config.toml
n_layer = 14
d_model = 224
n_experts = 64
experts_per_token = 2
d_expert = 96
d_shared_expert = 128
normalize_top_k = false
routed_scale = 5.66
balance_bias = true
shared_expert_gate = true
lr_router = 0.000609
tie_embeddings = false
beta2 = 0.98
train_tokens = 216000000
steps = 6592
Below are experts of layer 9 (counted from 0) of a mixture-of-experts language model. Rows are named gate (a neuron's input weights, with its number), up (a neuron's input weights, with its number) and show model dimensions 0-111. Each number is 128 + 24 x the weight over its row's rms, rounded and kept within 0 to 255. Numbers have three digits each.
Before each expert's rows: a language model's description of what the expert responds to; "comes after" lists some tokens at least twice as common just before its tokens as in all text. This comes from a sample of Wikipedia text that the model never trained on. Tokens count by the router's weight.

# expert 22
Sentence-opening connectives
comes after: ".", ".\n\n", ",", " However", " but", ")."
gate0:123122118150153104130154086136083152150115100171123118148091119093123137073152093103166090113168074121135124140148163098090117117127151115104125122155134094139111112130179113133129117082152134163118177148157134125105127163100149133079168089111101140103101125112130124122121142137124110098120115121156151100109101133159125152096118161094
up0:160174102079090130104106138119181109116128115108123140119167159146118130133112147162128168117110201133115161127114131139146125153141115129133161174113131151086123117134091124132135131135117138086180067114083130128155135109136125120148099167158134117115158128126116109122146120157077093172148142128145121164127136093124104119126157104147
gate1:142126131118117097124111138127155126157112123139135109135192142126116116123119104146116141079153132139118130134130127118132177146154155117123166120071112114098138092101082139123133119168159156121153093108127107107144124141076110138113131073137096153146144085129090137142159114124139128114127139133117126066065133144116157130107136113116
up1:160139091160110149097159086094177106144092140120115114126146134154119134097063112097113154131152110126106107115131122131111134125129114130127078136130118156114095098145109146122126146112103106139138095113146098116117153075126089122124108084122108129123107110166142105114096153158146143108140164149202117140086081131161152119097138134155
gate2:140148123098122128096142131150122105082114128109133129172125106107140134125087136144072148164125124149138140108131101140114148169113200102159098110114138123122126143090108110126155117100139079106115133147110171136119149067156115111185184147114125101129127135107103129127130113114138118122146151112134138142102136132105075092114121138116
up2:104132120131113144167111127102139151115106159118123180165101138076116100128124123119137049081106126139171085105110124105095104113111142164141124181133118126127124104114127129139126094133059126115102112128126086154132087121108122156106098133131149192137154126143114112140148164184151172153114119155148130114107112099104139139145093153122
gate3:145146113116164119131112136144147159155109120111125089138116114076155138123110136154141126151145101113108154154165103135164127110142102155132074126112121131128132088092131159119126082181108102185138151162148111140103117113106151120068124090136101147127133149161136107115133151120132131116185151107137089099156098110111133146179102098163
up3:098148058098154164142116152087117116147143137104102117131108133116164165161166160181122107159146157070110126158159136177134150117159121106141110128134096139124131129107117134170123155140167133137141152133149088155100091129136140161114138129066166092175158142134092136112144134131138107139183139129132143123097125127139139083153117119140
gate4:118148163160148165152139077117156099137170127125113101135118166113119147150144138148135132135158106110118117136116119110115094087114143163165095145124159129150096157115156108117123122100146113106098133134127148140074095143186082131090155152113117136127103120127114116117180112191109133123109138101149089135112168132131163093133142127121
up4:122125123086108098122115161106102151085076144121092151110123102146119133143119131112132141123107119151121166112106170133111148180126108133077127123143072166130161089135146130151107143153102135162168121161127129106132133104095138098149100111162118121119115142155169122161093168096145155151106146129116154154109134128138101158141152092149
gate5:134141104121117122141117160119131136139122159121127127093156132180139121110116131132156087108153078140137113118146166091144157103135105142140122124108126123102088127111120142137120090170135143129112123169136150176084146152157083086133140138174109169156117131112133132124146112170158158187099111149144104127038142136134133120154159114122
up5:143157114141166138138105111142142166146100131140121085126101135126179171143115095086162132128106121166118135085150115091120099089131150124146106133157118151141092115079134100156144125145101179129161127114155139128153095147152095113122131139140111118136148134126087166134132130139092195156088165126087110146165134086086121109140092114168
gate6:097128140146156078120132127141104145137164170141106174118152115127101114125129145099097171129130139145103145132141129133139123154139173200111106090104101119143125154118083108107113118133099148127135114121139122106109150128106157095123159114153107146134088091170146145116169165094148107097110133137110150122129113129139100128144128135134
up6:130136153140167088119124122160141132106153178136100134140141098137094142155128161143090176151161092147147129151131088129156107147155152168158099112128115137131102143100121100073113068132134136151130068138109139102131147120090146106119103143158127116114094094173155127124121143125115121135165109119120121127127112123152129137121164163126
gate7:082153148155128129174106144122131169106098116165114164192135116130134158116099139102134104151131136128111101076091105104163142139124135140145100126102142132145085107073133109129107084106083133142061109193132137086126148111134120129114126168113107170181164135102109157092137122157140149136139172152118151113117122124119131120107124127139
up7:138100115079125135129148141177121097105143138094141086096133125154129099109130094133111115123122121159136107146134147156086121114101140121120129159133142121105123140182123131114146159131168124095161148095141132138133144183136128126117114149152181107086135135132170145152132104119142147127134100117196093124134143111104159124138170091118
gate8:111102136138137131130160144101131124108121126144126119137132090084133117123099101166118105168082098112115120148152123130098156094115142115171129070089114141147155079157144128111089105145107144108131133109180152133107129118127142116136127098165152120067126117139166108090118109144157107169150122121151103158175088161110142156118123126090
up8:113145106115153148103110138111135169132147143112088151126125117105136130084148136151124137132126099134142121118152171127125146145133181120116124114127121109120139110164149101137105129106102146142111110106140155102150147109131142097160119138147162152073125119128159119116125127125156124154091110120129122109161151136075156111111136177059
gate9:149129146122090115114138102170118116149140101150145157095159105130096093110146113134084115122108138117125142100113112120161104127137157131137082131095114133153125146128185111078113104095079148151118143142138104138111133173135101084113153129105137182153132107087095124126103134137114145131147145121120114132112099139151126161091169117138
up9:119145171117128154135121132158099131139122109154133145107151153144127113145110169098163150154108070158104135111139114195120106136112118146136099093108142117130134140102157123114109186092174123160108135126138111153075153144131105121130121122114132114123115129129125157124127067189131093112132087127139115125079146134135128152170172100088
gate10:149159100197139109090112123147134103177162105144094099130140134140169132122147112153123114120127125076120111093141106103129130107140087152094137146166108126124112122115140108161141160128182115132141096096109132124105116095119110123102091122136112148105112130120095173137127166099112118142102092137102143139109093161144133103176170118106
up10:120137119094119121141131168104142121130105176096112166129147161118118123155102128102162142155159118147125124121124159177082093140133112106137083134118136128121119102134100167144092115128096124104134135106148124142164118118136156162112160140126147085140142124115151121111075087140148117094169151130134140165166100104085160153105124133168
gate11:110135084172122138129183124140092095111119091155139131136155121143174125113116103158125131107115135089091158153120153142137167179167126080146124143135165167147085172157129129094139067095140096106149134109139103077163104133129142133122151097113101140152112118081148123114151134102152128156145125163150148101114116111113112144133159100119
up11:127134134166153109100116136101141088128149135142110127122091112140107118123097164111117133111127124127107095151151131157050101101117127136135062145121160131102148120130153133132099112127142143128101106152122204158100140142128109121113093170124126156142105122123087125121109091113135173187093123107094162157157146179165156095135118132131
gate12:090160137140101190129099129126122106116153108164137138123093169085115146126100102151149111172111145120156128111109093128129152059193083128164142118160141184112136113105100138172141138138113119100136134145129133144103137143097130126133141046121114115125117114132135158131094133080168145127151137093148113131133154144162111142129063174124
up12:160119133111135097127166093137129151126093148126101114102178057138118132116143143081092134105132098116112089141136176130121120191068141159093116117107126093147157158143162122093149114105147118160130124142142105132119102149158113125111156168145143105141142138158090117158157135162099078135112142160122118125114105125114127136129181079133
gate13:117150147194086161116125166113152095171117110105124145154131147135114109148092139161111141135108134124147142140159135100170143150083144121176098122115103111126156091093132141133082121127123080115136121189111167097144110117122149108092120174107145085157128125117122125149143119144127132117171151117118125103159136180119113168104121129153
up13:116114095066128107112127099133111158098134158156122096112145109124105169098183132126149112109139106148095141122089139162084121120145105145076153119163152150120087138140106112125167098130161153114113116066128090142109145154107130156172165077151132157128121107134118145108128109120141133160074109121129117149095121094117149099120111136101
gate14:089192079128119123135147137138138167144109121105164088127135109113142105116108152113108149145051169095118127145121120129146147129078143167136160095115129137099124175122110144117165125156099130157081096130119123119150114128119153116158140170160117122137154107104148127139146130063120088150156110111116118166150109125136133115141152143112
up14:106162079130133126117139127141109152174087146107136070138136139134145133133119135101095151123060141106148118139158104131145133172105140148104161104114139142120128154138131148126143107143110139180074130149122126109165117119126171098138143155127105112131149093111136125131124129081091073149111118137126127188125129148141122117145137134124
gate15:124146153131125136150146144116139075170168073143143131125103145131082134140154112095113124089168137162146125153121140155143103087136143164116133115138165138140084123113135081128135064129170127166143140140121128123090129137096093140117150119108125131165117122133178106137100142097142143138182155147115129084123075161115076138127126140142
up15:130119109125118127101136137178132118102132184088118156105155136119127167142091174179108103111116130119117133130132126091089138146151097095160118120132073113133125117154124122114160154143111111125103117083131103122151120122140116137139122102130116105115116138126084129135169130169133125120100093090130114128098184126135173083148172106140
gate16:151132160110144136176161127129094120169147117123080135064144124101125152096156151124129123146128095185155145156127124133148160167120134125115137102140104164154119136142116113101125170134109170126174095130121158128120121126142090140151112127109095121066106153109129091145119097150176110149114143130154123159112206137117151149119154156074
up16:101119112108101131108138146157108141087156127121131134094111114155141129163113130096137126121155110114097119137109141129148129111110120101075129115124192119127104101113119169169124102130160091116115133099086091189161124173065152124168126088162171118143126106107113113132169164114094151156144120123127155121140118116136126126132121088141
gate17:157132158129162134149117120120127123140143138150082111137162142093123136108135126135118119185115106099100117135152097111103138138138084090112135168154115111129184123173124103126095154142088142116095149178128110137103150104099127119120090166100172124143157111142144111098118122056148099129113121135148117112123123143108107180117149155087
up17:134122149119136126170147117133148131124125102153118135151123140126133130104100086115130138178130131118116129136164116102156119147132106068128122145172106072184169169142142120123129170120119147119110114137122126157112175125125151147131143128114134123113148132125118119116110140048123139145090144143166090119121119140115155165090141106068
gate18:155138139110134120098158116151103118132110109117079114129114135105161143156113128107120103087119157132117116130133121114096133162117087145147117151134145152123115151102116147080077121161114123100126079121096164134145136159166160157138127130129154121126140087122093113132144120121108140136120116090147120159113108153134161140097107140162
up18:142143134083166115152136137154170114100131136167104106095144103110153126166112123190119083167111155129097113135112103169140111093120145144116145154112130142090151124115149151120143153144100104074078143145096108108137104171136120144120110130109107109098139089167155115119172081122114107125130159097157100150149108121130106130114129154159

# expert 50
Coordinating conjunctions
comes after: ",", " and", " well", "s", "),", ")"
gate0:081158124105109189123141090109130140110149114136073127121096116100071139111141124161075132135086082126138088086157103127129142120121135143106138140135102135190119137103148140116153115123115130120126146132172065103124148114141153161103130138096138133112109137169111110158113147144122080167154114153138141089104106133186125132162146133151
up0:114049158114126116121131171151125098114161094137158153111174131168150109117140134127146142126143146140103109130097144136103087152154155147114108155094136154092150130144117136106131142120167111152122106156125182131134085133127111114137134152174143130084159134134148139135151127126112177109155120125167102128121123129105126067169130121116
gate1:099099141131110144119128121128119162127103113138097112128139169097128136141136131156109087161119119143111077061115126131131194132113105111099103114151117123125125092138105151130105113086100150117119145189137087105146153091119124149093152130124121110157106128092132146136120093160181136125167125172147108095123145148129139175070163148152
up1:141144151145120116140185142096124148144116120142093123136125195090056105135100141130140113159109145116108101111113167187143169124092073114093099134122174136111103150167136122110129109109098161145112175168162115111127125132118098139099173116120142121152121114091139130131139085153134128114156112147134112105145141107132112147109140093123
gate2:118175087117114177143137097159138162108160082133117110123131158146119144115131087139092097076119124114137102124151182093176090123129124098133158106119127093191097104121135177144143117107107135113116121140116142112096146158153144114113178151134128147142110133122115118131150116115124131136145130146079120145104162151104095142107142145079
up2:123153083159108170133130131174150109120124115131126117132128133130084116118086102133087085072128157138104126146129181122153089123120144140147156141138116126149090111132136202123149133127121133122114123153094129112177164177120136097101152122098109107130101121176117114123144143133098142133123146112088155183113159133142120139111131118129
gate3:114134117089133173107096129153135135129162125127130125111160120142145077094145120128130167139118133099135130134106124110131119142116147126110137144132152115164178145112096149125106132140132137120138170092115154169052140148168092101144107116115169103117117141144135104134124139133119124119142162152127174171157132118153147095139124120138
up3:102110121124116167092083116127166130138131072102145153101177144082144133149105123127159113139140148051123152129106104101114095155174136089124119132118136112116169115122097147124117166126127160102158191092131152134108134149128107124147112122151134148117145145117103139089138130130125146153128142173111160125201125120147151106129142117114
gate4:096111095125106142111137154129103066097130119143127183122120067113092146124129128101160125114130134092157129088169122122110126168166128102139114134107081119124139112136110110167125115160120137117105134132114109151160138128102111131147081149170076120132127104144135132097145085184138121134140139167137111093129110147145146084099127136159
up4:136122134140152171134126135085118154122143127108147134154081143116129129118123165113126106133127078104175114158123101153153105106113120138133129146200095114118105176098138128125084092157165157136167114151123134166151149093126106155117108119117187089130132154094107104152104156130153145119140120130125118125147121142156147168125127156152
gate5:139136134113124112153137105140162063110120116118168143134113138130140137116153121101135125142122095121092098113129110142122107132068135128155117065142128112127121153167108157162125139160080117137139149118146114122120090118141139150126182130147132114136158085179121136161138136101106134158154131132147104164119145159123122151088193176140
up5:090124118107119113139123128122151147152057161145113160122187133108124140150156088136122113100152115147115143158158100176080118118130143138135145131119171155141094120119130119116174156153112140149081145109151164132115097131133134156132176104161121119151092120111133142108131111094202121138116184172100120116106153129138158168126106141118
gate6:139120170138113182103093075152157114113111112113115155135098137130190091107136156163124096109117153150098157118164124117116103143128140165146117128121139116126116132146127102089115132152146164137138142117098144080127115094120125114125119153130154106104156107128158115131131128124128119136171133153124121128141092169109141112098165133120
up6:086144107120155115105123137117117122147161112142134097068177142113077174153156120093132163136146117110152109128130136124119106133128115143158175121133088171077139154119114140150124111113138102143127120121109152159123135165096097137129113096166144137149113135154099139112101157128137140120059088109135126180125119137132128112134137122104
gate7:128104128145114170116157174110130149112119095155134126145072146104113110123092109086106120094132138083116112097133157086121140115111128132150125150123100118127131078166094126137149123126102133100084165122136085127111112160131101109127138136119158110127142131130127132144097151182085105141174101138114108128105166117126076105116131101145
up7:131110083090107121120141119128155115144128125186097108162138115103109071125098126180137130113147113090135152118096130108125163100120144107096139094118099122112145090108116115129127151104126147113102155132147159128161135160100121084107133125084107128162113153149070135131181131141109115147101101117131130111129169118161145118072130171097
gate8:091126115156162153089110166097105138096139136182123147107144146126146171095124110161135127125109092108111089139156148131140134128140154111164076170138119088143131114161077119118099101142159137103129111115137086177118111117133118154128132129112106094128147134163081129145074153120113082146167124140125110114094120107131088108097111119122
up8:149172147128167133138133125130161116102149123116088132141143162126139095144131117161121118125125158171138166089143158145139148136143107131129149108135135111141126145107124156129108129133139176152113123159155155116122159129165106139106136168128136119166120157112156154141150113172164150117146170165127138111137148092131133142157145123156
gate9:145109141077126138087133156112123122133147120140136135160145137119138109140087127082100115125134148127167126139125149099153063141106159118146117096093098127125102131107133094158157134078128127141145082165121110093137088121107142090158127127138168139159093138160135082126147147068110172110080116095156112152122090124110090115106158133112
up9:131106113128160141111125124113131115126130063132151128128136118151147153140143138143114161082130124099112164156116144166117094111130164162109109116161078147121131128135133111122161107109099149152122125135147169103135134151104131115116095116062078139137108103142069119138115145136148112101140118129090142132139125099135137085105135101092
gate10:148148133140170124158148116165123052119140126105141139138147147125161113104140159135135064135132096140154134086134162125125137128109142120148121107123100085108162107110138142148112092135144117132104154132105099118138122101130151145127127120158147070142109131130125174123112092117086141108136116104157094155079126087202135106120181124144
up10:130144072167148134094132130089168129110106105113139108129084140117125140128141121122137149140101130131126126130131146101146169129143143109103111186154160157141118123161112119131107094084153121128147115161102121143108088118131141133128122133156113127130141140143127087110132155119141133133148120186150156110123095167122169108136113134155
gate11:128136123097098119197136173181139136092093120096133162141132121114145107180136121147167118082091133099118123144174157111159115130136142118120111149110134107152182148118144154125150122126141114144103095135144112150168132137117154134126123105144084128146106111154171138132116137111084137136115130168155150132091097117125127138136133106112
up11:112103109123169137088113143092104131153183159149156079110153133138133130096119165159134147201160096137125124098092093153109099154129139123104138107128108158094137125105100084126122113163074145144148123152126114113103100135140099115142122120151149130122121161099119129142158111123140140130147135119127109136167181111111131129111131149149
gate12:141133129107163102111108121104122114134119148169137146085118110080116183120102112174134130135129127123098141107129147169101117133155084134146196105104130084156109140118150064126150144137102118144128094142131111122097115138129174103167114089185169141104123096151117114133157153153135120144119117151126102135133148189124113152131106136150
up12:152124159129114094111112124161123104126129155096165111115127140142146183168197094147110115152105127124095132126145141157137160114118100105122098113118147126085147153113125151119122118113153120145117095147138153148142113170136143157120117124142169093133158158152157131112119142178163146109183103131146154106099115128134124101083175108153
gate13:106121152107112134165091138154124111107118103138138078125152108155155177126109163116139124084104135125115136129116121168164143102118095145123106116143126136126118148162119124116112128119099141143080137147101122133137132119137149172171186115126147118117158126149120153180180140099127129170128129172162086127123153156117137160098130094138
up13:133147119117141111132161099091141133106151139151142195108131155099101081142175097119130135163129128146124146091156131135120083132115152129113133153160141125168085120139136122139161116114155135094117119097172188149155130150161119071121108115147095117157121148120093113090076101155106161121150156102094120129093129103137150117157114146121
gate14:117118172107108159143129101123134144124165093127093110145164155110109126106144143113133140150145097111169149090120147143116118127110161096144131117131170118114148153106140145141125120175167113150113130160178132133123146139117135074149100122111118126123134140091134130168145150120107143127095143134092120131152124116142172127077174134177
up14:129141147103118136114147107124142132124167084133111098140148147112125115101152128123095127154128097111158158109148154127107155122100154082136121114109156117105144096117118166161132101150165120176108124153141135146132163170125120095157103124125116103130136140114117124128145117137116133126075141104108111143132122139163183096128146151140
gate15:140157114093154086127151099175087151140113122127130156129125128125170126145105078167140142084132158075146105133129110134120159125100149096121148173147138110114087166169132114133171133133152153139071154138131102091141113118087124139123177123083154129127130145121139110101136098134170119114117138127093135107115138159134153199109125148094
up15:104108118145125161151133116159159080132120154096124131163107108122108111139127180131145097150132114133128105119145129138128129121167085180129187103128134120113136072072144142135163128109108119128150104101112126122173162131153138132118125135150107143140120095160098131131097138089126118134132090128097120145125108082166107075141110141149
gate16:143123092144110164090117114164162089108145087113124092090105069135138149106125138178138140092140086095113130097136120145139159144119109109120134149138106131156127122108103158097148135132100125133126161160112116131122121086140131162102143137130114127108122117141161112124153118107102078155172118119139115084110086141106146107137119142154
up16:112149167134108130166113143115098178143159138142140146120108121081157116124101133107133092131076187113169129150100107086134131136151138146106114121094121132095087132181163096113089092114140126110143142084120119128156108146073117084163125125101122133155125105107115151105138139114164138124098132113079133128153163125136086111112106139158
gate17:141105100099135159105082104128121146133145173134109207093105099113190128095133142131111099105125124096127135141133087104103090129153140151100116131118092119143101164138118130136188119117100116126128128139120111122122160139191127127162132098140093139165141161122163096134164158123120091132084116133099101117103140173097119121156148134159
up17:121128116121130206112164136108132127109108138148092183140117127079125107119088138138104137085114161143114108134110092128121084087115114155144164124115157123161134149150113165112133109117096109149123103150128085089143143155169144148146105130122128142126137180121135150116128156144098118132121105119131119135135132140143141123133171081128
gate18:140123129087120145120106118135148126181133149123106156145111119137144140118099139164069157124139134153172112104129135087136163156136102088132150103111123143126141141089102142124153118114063151071182125095119143123124122144122122125109094139189139110155158135085137126133123164115105113133052121098139149129117132114102132119130167178138
up18:138150132120098139125151097174099130141110094102142149148108096113163161101148119148114142137128113160131152162121159145139139136135131109127154138133176134118133130151102174102132115094124146122123102160103140136119129141131139102104124160129121141169171098103111154167128111087092092157087129129089098099120171120115119145144124100123

# expert 44
Nationality adjectives
comes after: " the", ",", " a", " of", " and", " =\n\n"
gate0:099102108097138169113125173094107123144178150143131133155121114127107144122114078134100070134190159131142081094123113101148103110134124131119131139183091161161125127145133126118133100154104149164108102173098077105135132148130089122117147138172133093128131145151138143143141117137152167135116131086123120158141138146177149150110148118113
up0:104151137103132093176103092120084186149107109109141127073113126115138119140135117115125177121075126147114166130137128128143135167083091120104083145115168110075125118099108117170119130118130139133147162093133135161139130104135118124111134096107138165160112137134150104171088136111099127089164104128127157113146152128114108095128148137132
gate1:073127165096130148122118131116122154129164145153094125146102082089101173159098129102108123130113131096107131172104118138130131152100135094116067108120146184112134137151119141126133148103155109160107085105094111139166139126120173082137141122106099118115148149158127115172122162125139115113074124109108130100128122123095100135129129102074
up1:131148128129132169106141158158173136129138171161155132127117122153100153130147136156141119121133133144192135121156164128086134122123133109130084113090139130119137099154158095173141131093156108119182108093093092140124136112080113086179160139124171142163148160123155141146120172101116121130115174160129147117146133161178147106146128134095
gate2:127138147123126163149162146144136143159116154120177153148110154142127194111123089149084130097121133147112078140106147121127161143088132144109171119119132160091105105149148179159128135131130132125134120074118117132119112122131110075129103117120148120093145131130102138102113134157128133110131146143113099137111111140062091140137145118140
up2:146096152120116159130078151089168101117141125153138123101147151115157104159109148188126082110111149098150141170113117127112129088145151104123130156107112105143135119127160091070088146143114144099121120139191157138131147139120127141115126109139155115136079161101135166143116105151114128150151149138086117158143142144130103113147124127094
gate3:140064136163122138113141115123085124148121169146087132154089139139126121151086124106153141169106106133096148116132130147119130137136108110155163085136141128138085126138150108099143169082115097130108104128146149134159162121100087131217127167145109162135137088151124157117095144132178118128151109089174117118127106088157103164133121129126
up3:108166104137119118164119134102133143120133126115154134088146150148149095110121141119108102084127136126184090154169102124129101089151138177110106128142113117119153105147100169171117091160107141142142145120133076145083098130124138122078113114118143100128118169097125106100140149100106144136149154140100098118130138201128134133153137119124
gate4:160144123172134088118131114119115144144144137117140117148170130131100127113126089141113133095137167115152114105126077115126158139143134126041202108068129097141148125114088116168152145114149122144092151120135109109120053115129125124104134116133112138146107132117129124093143146092109122141107168154162116121104135118151116158131169120099
up4:120161091116127193111138185146113089094128102165155134106121096138105143146135139121163145156141126118122129115123140124147108175132143190144032098133160162115129109089162127109117155102100097135150111106138151148096122156173132106142112139090142110105138101132159130142084150128164133134118083109115108181165090144108134101122157117169
gate5:149130097107117121148141153123152142100130143115110149114166134082135102152108116133101185140162104095098112124157184168141167128163140093101100160154142105102144144112133133139148129080151100117093122122122132130150158112142151147141130119119095126103120158177110136160158132144119108116139105161089138103106106143139104131184127172149
up5:145114118119109158141167161128123154090127127084119100135162135109124099134113105073087146182160139120112134147137149157213123135158137084143091170143154131144116135123163120113116133100119095151091120106103168132169129078120145170121142107134145114132094131172145067154154117145130142127141125143092141110127154096124128156166125121148
gate6:135166111142136144139105126125116154137178102081135139132106151131129142146159134138116132117159150146118110124113143130099121101103106128095175137139127076091118163152160084089161163127114141124136121111098115170115136140118113158143126123159100114153106115095085183097144164104143120104150160152113163150126157096114124098115132121101
up6:149115171083138172146128144107165154121139111132128135142130121122146116111140149092139112080124139166169103155129119134147116136175159156118134141129136181150132168135148110108128102122107170138126089092124146153166137089137170093118123088098130099118142160139146103150084103119109105111111149091132092169123117140131156151121132114107
gate7:130110163112144102145164144135076132104132154095157136119156120113092139141099125131112101115115156119120140147117162147125126168115177133122139116141128125121092119143120117129188109123137142138100140108132120096166185072122110100147114142151123150073116107135128107156151106161100094160137159148125092120098138100169146137178159118093
up7:106101120093135131143119092117128112123135123130134141107102117144118184164121143095108134098155156114147168122130178128078127105135128091100129124153134143129127138171127096113184165110128126095091124108139120126180143161098168133146131110142120133138151079126132148172124136137098060109125129177124114137124112106112121142145128136143
gate8:114120146139134180179106118154104191154185119132101084124123120154182118129125090093131114090094148184142113135132124109156084108122152125101131125130101108125101137110117099081161122152127124128134109100099141111142162130122111088158139155172111101140119126115161133126119102098142172138158165096094106143114117069129097146096148139144
up8:130150139140176152180095145154139151165184113085115104117125084156141076109126114071125126101121139175153129142115123126174086116139122134128120155115117116119122168105102111059164135144134113121124108060148131128139140104106141101164139167145124104142113097121136114116107134107141148131162128116111114152128120097142124146097130152135
gate9:094155136138159146146149076139104129160122114123139151154134141163120107140175132127137141153111113100138129131155138120157083091127138116164172105156143144167152110138121137148142105090119079170162138123182194119152128103130096153092097138143130125103120138087130124134080115108100150121101155143159113090119131096116128114102091130125
up9:153108137129111087118141157122173150100149106126125113137118134126108157118105125123151141139152146141133149136115151108126164108063163099122087186151082139098113131140097125129124121149153142114091119148051093145118148143112151125174139124096139098157130148180124137163154169128133146114144088089104128146135146132134112164154124113114
gate10:132145130141153098122131166099130112137151164153101116115148091137150132120118117120132130123124165163089149119106139139151113131170127120122145121123146136116120117104152142152133123098085173130090106072147192206127119106103103121158128143126148114145129130176121108151173125083114186109145138124131139101121148131086157157096157142156
up10:129112140074103122165135136117160143086108124120149158111131142143075126143139188127144161150121108086155098158145123105112130096092134124094119136119081123171142161114153124106129126170141097154165142162145098061124119156137129146132084109126095116116126116087133126119065133166137088130134097133110143145134133153150069126157111120105
gate11:130132117191111136170087114116093138132101138136129106117130101100095125174106110108120127122146171133116118120112122133087095125140124135132153105139150139150136150158120128106163139126090120140132089180111098158114123143122143082162132107165117162127140099172148135086196098150131152123169114122124137095124122136139109144109151127119
up11:106118123155105130132091128159085157116100151097140127121143127099099125153097137157102091096131147164125115104139121128070126089110146095120147105150171124135175154139159126105155155117077166089148078150138102127152097153144126108121151087175116124118141145126155145125164121098129134147149148123137120116114106142146086133127121144104
gate12:127117152124156147169128120139125171160092126119114139154109103145108112126117144120106128130135115088117156146117102122156107173142144109110069136143132131132163140135103133091160139114103076125145123131125172133155163154154127131117092148086135104114091137161128096169146161049113069120106169101132169089100132138069180139119100111130
up12:124102087112119134155081128147146145166109089132130089145111107127135110126128153116132138141121122091162156142139104149175078155107128117104095134169145109121133131133135109059144131124109127140105122150086189165175152117162125152115135149110113107123083176112166141163132129084107113158096154098119129118132097124099159116098096163134
gate13:111125157110101117104079157121116158151192116112123121121121117109151141086118095132120147143060133178118162165145127125131110148138190118142143153090161144121155176111097130137146119160132129154137147110090143110122112125150137113124077161106100125127136125100109081176143148145105143096149179154121120135128085102116130117087146130152
up13:165140132127116119136133159093124094105061168148144136137145123133083105176119149122128096127166133086139098066116112112131131088105111123103104104154090145125112071159117129105131166095104107101122121154173120148130146123080093145144168098164151111120106121122172147125129110112142137155125088105150146131126129153111100145124127156109
gate14:110114088133085099161143136153103142151109112123150130138119157144068105138134091139160138126106122104094145144137151101123106173124123126104140088100153162137139157175114127100134126132160133155092103092142184143126183119141100118111125158139137117081111147134157085137155126079099128162166137133150100164151152136120129135153171104132
up14:137139127132041109153143143124120143124118114130151133168106135138090073136136117122178145148125132111082122145135146107119125158121107146141124058096146137140142133182114147086149136104123160149093100108165173154131177145141123133105105180164108132068126147159157070157134125102107133127144125106106107127145139113129131142149165117122
gate15:141138107115145142179126142144112136128138074117136105129125163115116117122131156143125154110138100124092105165124129123153134092118147086125130117154110072095125154164145097100134142158153152127139103124123127141106132131169138147107085131170139122141096120113144165105139121134142108126165148182108152164121087146099114148133094083100
up15:140129145183136145104163141153106090131118116164130123145118203138109133110138174127159110116129145153085131146134122113139124133119106093163102149144107123148111125161126167157108135148148143124123088135142190125125136137108149179095121142129167135115143104091178117109140113121111148114156108136136134172109101158086130139159140092159
gate16:192126087129165062136107135147115136149138151135109121114119105132133131107169129121177166120138134093181140135147140110136110115121134059173088138142108102123098140103109144048140158115084125099134110144125104117130110154121112126141146102096093143128156123172125114190126137119134138093154120100119142126078147116156145146118142116118
up16:169110124117149150063086156174156162162137142150136141150081144147091126116146142145172111125106107130132135108134136116103164120133167107130131171112140112121123118094123146087128128092074124121138096159108104111171088128147140106124157110167167129048123112150140142138147112163112129125143167124091129132122113145162111122112171130140
gate17:111129166140119157069129127107116123144122156112090102130122109164124067160130108130132111146102160137154167134123114122095160148112116097154157155143129157137142108146173103129113127100152130098108121119104125142116107156191112163139153063130094129119108121132121106095150119132118116120128103122150191133126137181151106104137207180169
up17:100139149137114147079147130104118120093098148111148121117084089147137092119088108101107120129140162169148122152103113132138151190133113102136150129134129157129109117143167114129123125101149145136118115135109126137097135160157094137167187093110119168128105106122117131118167106126095106138099136085161172147121137158118127138123199149132
gate18:109147147090110136095092131122159137092083152116129156149131131070117135082084150117116140077120110154174111176127147106122130150131144136094122159073158142103109116074184131123161126116130150122121132095119135094136127137146131122154134105188144123095111130136109118119105159148123126107151132104126117167135127106110144139119095109143
up18:129122111148140099144163128126119129144148113134143172134144133158110141181114096153127119165128174124102128123130174164157175123102116077121127054137108094161126129153112131138118125115120120129124124162117135158138120101151129133123120115061106175163131064119150114117169104133102150134127128136121144117115142116119114137143182160080